Weights of a small mixture-of-experts language model, trained from scratch on English Wikipedia: 64 experts in each of 17 layers.
Below are experts of layer 14 (counted from 0) of a mixture-of-experts language model. Rows are named down (a neuron's output weights, with its number) and show model dimensions 0-255. Each number is 128 + 24 x the weight over its row's rms, rounded and kept within 0 to 255.
Before each expert's rows: a language model's description of what the expert responds to. This comes from a sample of Wikipedia text that the model never trained on.

# expert 31
Nouns after articles. Common nouns following the or a, especially time and position words like night, days, season, end, front, remainder.
down1 [ 88 124 161 112 154 144 167  80 121 120 111 135  88 129  97 135 135  94 154 132 142 112 104 163 166 106 107 137 105 113 108 157 107 169 137 121 123 128  96 157 109 150 131  93 133 136 140 119 147 132 108 153  93 147 126 154 168  88 113 154  70  93 128 131 103 130 138 128 146 148 160 156 136 151 104 138 115 143 167 125 108  98 104 137 134 193 148 128 146 125 120 126 146 100 150 103 134 118 114 123 138 122 103 116 120 144 117  97 119 160 170 131 119 105 160 110 128 121 109 101 148 150 164 149  98 135 140 121 161 114 139 159 119 134 148 166 160 125 158 132 134 131 103 130 138  91 146 162 118 134 141 147 144 113 166 168 152  77 158 145 155 129 130 117 133 120 155 104 129 145 163 111 104 124  99  83 110 164 180 147 107 124 163 156 108 117 116  80 181 106 117 116 143  82 129 115 127  94 122 116 138 168 153 130 166 140 138 179 118 133  92 119  76 126 111 140 188 115 133 123 123 108 157 128 143 158 123 153 145 124 129 152 123 117  72 146 137 117 125 158 138 113 114 122 164 136 167 150 159 114 103 128 132 208  87 130]
down2 [141 131 131 151 110 113 107 133 120 101 114 147 147 146 127 114 102 120 160 106  76 104 140 123 128 117 117 104  90 105 150 139 155 136 110 143 143  89 111 128 126 124 111 131 131 142 131 138  93 127 110 141 139  92 128 144 168 140 145 115 120 142 125 143 135  89 158 107 129 110 104 129 172 146 134 140 214 120  86 137 103 141 166 123 110 102  97 122 177 104 191 132 121 168 159  85 130 134 125 141 158 149 115  91 133 130 139 161 152 139 132 121 157 115 111 130 150 133 101 142  66 107 109 133 101 114 116 133 162 124 125 163 174  99 113 153 112 136 159 142 139 114 100  93 174 116 101 102  80 137 143 158 147 161  98 105 133 116 130 134 146 146 129  92 132 145 124 124 136 148 138 158 131 175 177 162  99 132 129 146  97 185 102 139 121 140 152 161 158 141 147  99 108  95 137 144 116 104 118 107 139 109 170 150 120  94 158 133 141 142 131 123 111 154 149 127  84 157 148 153 150 140 193 144 148 144  97 100 215 153 119 141 136 113 160 150 125 137 136 130 113 148 132 105 127 127 148 135 132 121 177 130  96 139  78 131]
down3 [162 141 133 145 172 134 124 164 124  99 110 126  97 165 125 110 178 126 123 165 117 150  86 111 155 176 171 119 127 162 148 130 107 176 145 124 109 107 104 163 100 161 132 163 126 133 147 126 144 141 155 140 158 144 114 144  99 128 145 123 140 117 128 135 155  69 178 152  95 117 116 117 147  95 117 152  88 120 157 130 148 128 123 146 158 134 153 118 162  94 148 116 119 149 144 147 117 152 123 118 121 125 123 165 107 176 169 159 111 166 134 169 117 139 133 130 104 120 132  86 145 102 175 124  92 125 142 148 111 147 139 100 148 137 159 106 144 121 165 141 129 100 170 128 141 147  85 110 151 119 120 131 102 102  92 136 127  98 123 135 175 124 111 123 131 125 128 123 109 137 128 128 118 152 136  95 123 147 166 139 164 119 145 128 131 169 149  78 133 117  83  91  88  94 167 134 121 136 120 155 135  75 152 106 144 170 116 158 179  91 113 176  96 138 102 136 133 171 159 162 147 148 141 129 128 109 166 135 115 124 107  78 109 138 161 104 147 131 106 115 108 119  85 102 150 114 109 107 138 119 131 153 145  85 163 135]
down4 [187 123 131 142 110 157 131 160 105 113 109  90 109 120 149 112 136 130 117 140 115 170 140 108 150 156 155 152 127 161 135 128 119 139 102 114 117 133 123 151 115 111 130  81 164 142 138 126 153 153 127 146 110 113 113 122 162 115 196 183 173 116  95 137 147  84 133 141 162 150 144 142 119 105 143 144 133 153 134 134 100  98 124 139 121 140 114 178 126 117 144 113 109 137 107  97 132 160 151 109  96 103  92 107 140 111 135 146 111 114 110 123 141 118 155  94 149 131 182 160 116 155 140 110 148  56 190 105 119 113 124 148 111 114  89 107 176 133 123  94 116 147 121 129 148 128 102 105 133 131 149 132 117 142 133 170 141 100 136 121 119 100 111 143 140 131 111 135 137 128  75 116  96 113 120 133  95 189 147 140 159 101 134 145 151 140 140 129 113 149  84 120 133 170 151 138 134 144 134 126 116 126 112  58 132 173 134 104  96 119 138 174 116 178 131 157 133 151 127 114 135 129 114 126 107 107 107 146 158 120 109  88 161 141 106 104 133 115 110 152 117 158 113 119 107 133 106 122 157  54 163 158 102  72 164 111]
down5 [153 139  80 115 146 153 132 108 101  95 167 146 126 139 108 151 115 164 119 148 141 124 136 137 112 153 103 124  65  95 142  94  65 118 154 136 118 129 128 173 138 150 119 127  99 131 133 126 114 162 147 119 138 134 123 129 159 135 137 116  87 138 119 102 135 148 122 174 138  62 132 111 137 127 122 102 133 107 105 138 121 112 144 132 140 135 108 168 153  97 151 155  88 131 147 109 128 112 155 115 145  73  77 119 138 187 176 160 137 114 145  95 120 134  99 109 123 130 167 149  93 122 161 121 136 123 177 153 136  99 168 135 109 130 119 144 128 149 125 140 130 127 143  94 134 171 157 165 140 128 113  89 141  69 167 151 127  83 144 146 105 133  75 118 126 131 150 109 120 159 132 129 101 126 144  92 125 110 128 137 172  95 148 150 113 130 101 119 154 131 146  82 136 138 122  90 118 148 140  90 114  95  96 133 114 154 131 135 139 128  77  94 112 154 123  76 129 132 116 118  99 152 153 151 133 179 116 122 102 160 148 100 112 104 160 101 138 149 111 120 156 129 105 126 125 160 133 194 125  91 153 103 117 115 119 121]
down6 [122 145 112 143 116  86 179 144 119 101 108 144 173 160 118 111 105 166 141 101 150 111 114 125 155 167 121 135 115 168 136 152 129 109 163  73 140 162 131  78  91 152 124 101  90 158 113 138 125 132 112 131 160 156 113 144 139 146 168  81  90 122 123 170 162 149 109  94 109 113 106 143 133 110 112 150 153 148 142 156 130 125 142 156 150 167 137 119 127 142 138 122 155 149 134 109 146 156 144 121 151 119 129 147 127 185 132 140  72 109 101 125  98  94  82 148 127  82 138 103 107 132 144 124 122 140 137 140 147 129 192 166 141 172  94 187 163 113  79 124 124 114 168 136 128 147 145 125 123 105 112 132 128 154 124 169 102 128 116 165 156 132 100 121 140 146  97 116 152 148 124 122 152 136 155  93 120 108 125 141 151 117 143 103 116  99 129 186 101 122 140 124 172 120 110 151 175 106 150 114 137 123 104 138 129 131 111 133  84  95 163 141 130 100  97 126 128 106 106 112 131 136 128 162 169 155  99 133 130 136 111 157 114 127 147 108  87 122 193 141 102 131 114 104 118 109 128 136 180 116 165 142 129 158 139 118]
down7 [113 115 101 115 113  55 194 101 121 195 137 125 103 152 134 143 109 138 118 110  83 112 142 143 147 140 123 123 119 134 167 164 137 154 129 159 133 110 145 116 146 133 148 109 121 133 118 204 144 141 129 128 106 120 169 100 125 115 134 148 153  96 144 156 150 127 108 147 132 113 142 127 144 142 123 117 101 131 141 116 143 144 151  90 100 164 148 118  72 111 120 109 157 157 152 104 136 159 113 150 110 136 115 147 130 159 150  76 161 148 140 104 128 148 140 123 163 133  94 113 103 133 145 153 126 122 101 154 124 137  90  81 198 150 120 154 108 157 137  88 122  87 118 112 151 165 132 161 114 161  75 153 141 117 151 160 111 150 128 115 146 124 156 157 110 135 153 162 113 146  71  97 159 152 130 130 138  86 136 141 134 125 121  99 155 128 158 119 159  80 129 158 134 121  90 169  83  83 135 121 136 125 126 107 101 102  96 141 120 120 128 118 144 154  96 131 138 147 139 175 118 108 109 102 133 104 104 115 148 132 108 154 145 128 141 110 155 132 199 128 142 131 131 113 101 144 116 124 159 135 121 112 167 122 115 118]
down8 [ 89 115 153 105 118 113 113 130  88 145 103 124 155 132 110 133  95 107 168 138 144  95 149 160 102 160 144  82 131 113 113 168 126 105 106 120 134 118 123 110 108 174 101 123 144 180 116 155 104 130 138 142 142 119 119 128 172 162 167 138 127 135 124  95 137 148 104 130 130 123 142 137 124 143  91 113  89 168 150 156 112  99 190 135 146 116 120 147 146  95 195 117 102 147 120  97 140 123 122 133 134 120 142 134  94 132 136 154 112 125 147 118 103  83 124 111  84  93 104 133 102 133 121 135 135 114 138 161 113 127 107 140 130 119 106 126 113 121 143 161 100 135 128 127 145 129  98 124 136 170 125 147 181 114  55 111 102 117 167 177 155 119 148  67  86 132 123 113 138 126 161 175 118 129 133 141 103 122 135 128 150 119 126 159 156 173 108 167 130 153 176 129 146  88 109 103 114 110 101 136 134 118 121 198 144 125 111 121 125 152 131 138 158 108 107 138 132 139 159 155 138 134 134 180 152 154  91 106 157  88 173 117 127 109 142 156  80 143 109 101  75 153 148 125 149 141 128 137 137 139  98 107  94 133 140 152]
down9 [174  85  86 118 115 154 135 103 139 141 144 128  86 107 153 176 113 146 131 124 121 128 106 115 103 138 120 137 135 116 145 112 121 166 142 138 137 151 141 152 157 142 110 151 102 155 154 141 118 186 119 132  92 135 102 180 102 116 147  95 147 142 107 118 126  91 133 106 144  76 110 139  77 113 136 161 110 108 138 137 170 124 138 105 145 138 130 123  95 127  87 104 145 132 167  82 105 170 135 146 107 154 108 123 125 114  98 164 136 148 124 114 129 163 120 134 118 101 160 110  96 137 153 161 145 115 110 129 161 157 159 179 167 131 142 117 111 134 129 117 101 105 137 153 146 188 135  95 106  99 111 106 116 120 140 123 117 153 107 127 120 146 143 169 168  99 131 126  75  94 115 151 117 116 144 132 160 140 134 121 106 104 146 160 158 112 129 150 169 138  99 127 140 105  91 147 152 111 115 128 145 118 112 116 123 129 155  93 133 149 112 130 133 136 124  68 144  68 113 130  70  97 126 106 112 103 131 144 113 148 141 152 154 140 142 104 102 120 212 145 109 101 111 124 104 167 138 131 121  97 129  83 141 180 116 113]
down10 [151 104 104 127 127 115 138 171 148 175 107  89 159 115 121 169 171 118 108 156 115 117 141 121  69 119 138 137  97 155  95 102 138 156  94 125 132 172 129 152 120 177  99 134 114 172  98 112 144 154 151 136 117 126  82 111  97 130 117 127  91 109 115 132 140  88 107 147 139 141 126  76 126 115 129 113 109 103 151 131 166 146 103 169 103 129  96 126 142 135 111 174 110 144  68 155 147  96 104 127 131 134 120 115 164 105 121 128 175 109 128 179 141 149 147  96 124 116 115 134  93  80 113 119 102 103 152  74 127 129 117  84  76 112 131 140 139 127 201 103 138 132 113 154  92  90 172 138 118 108 185 123 133 118 122 128 128 152 129 135 123 131  90 100 138 147 121 155 154 126 110 104 118 120 138 116 114 133 106 130 126  95 110  92  98 119 145 132 128 119 154 124 150 128 134 127 103 135 168 136 135 123 109 143  98 171 116 149 134  52 139 127 135 149 154 119  89 106 175 130 142 138 124 135 111 109 135 117 149 113 141 115 107 151 141 153 159  91 106 101 160 171 139 119  92 136 140 116 129 113 152 134 111 125 159 154]
down11 [165 122 116 160 121 139 131 140 162 109 147 136 139 133 102 135 116 130 179 145 115 118 151 151 102 124 142 113  87 109 127 122 145 109 104 137 153 100  73 100 119 102 143 114 103 133  94 142 125 136 148 147 109 144 137 126 138 123 135 104 127 144 170 109 103  91 133 132 102 108 129  94  95 147 129 150 146 117 128 109 146  55 130 120 165 126 121 115 117 133 126 125 144  78 120 103 110 134 138  78 151 147 119 185 135 146 139 150 141 108 141  79 149 124 107 172 130 101 103 189 159 120 115 208 136 117 171 126 152 179 148 140 136 128 133 130 137 133 106 136 117 157 116 134  55  97  82 120 131 113 130 109 146 100 106 107 112 132 125 123 138 122 125  74 128 117 129 151 146 120 140 152 131 131 155 157 169 164  82 137 127 124 102 156 118 136 112 113 142 178 102 133 122 106 124  99 183 135 146 122 147 124 129 102  78 139 142 148 149 119 159 152 125  68 103 125  84 138 117 139 137  83 121 131 128 126 103 129 108 117 126 116  77 113 129 107 138 106 152  70  98 106 175 105 123 107  83 112 130 143 107 114  91 119 151 136]
down12 [104 135  98  99 127 162 137 107 122 145 163 147 130 138 134 169 109 133 122 112 125 134 119 123 119 120 149 149 129 159 168 167 109 160 112 158 132 141 119 170 148 163 130 130  89 131 124 158  80 111 116 123 158 139 140 161 128 116 104 152 126 163  90 150 140  93 153 178 144 172 105 132 147 128 131 123 152 119 130 121 135 128 134 188  82 125 111 125 118 119 116 159 114 125 136 130 138 120 168 101 154 128 112 135 141 145 124 125 127 135 112 100 138 103 129 131 147 121 125 133 153 145 121 138 138 163 132 150 121 128 109 122 146 128 161 133 117 118 162  60 184 168 106 101 175 127 146 149 130 107 136 158 110 137 140 132 148  84 169 134 123 104  76 111 101 132 167 145 112 115 107 112 142 138 166  84 123 159 153 169  89 161 113  99 105 135 128  75 109 106 110 128 106 108 144 142 130  84  74 157 142 125 115  94  52 133  96 108 150 159 134 114 126 142 140 179 113 106 169 160 115 151 105 158 121 117 160 150 135 194 154 157 123 116 105  85 128 143 143 105 145 125 139 142 159 121 106 125  83  86  99 122 161 135 110 117]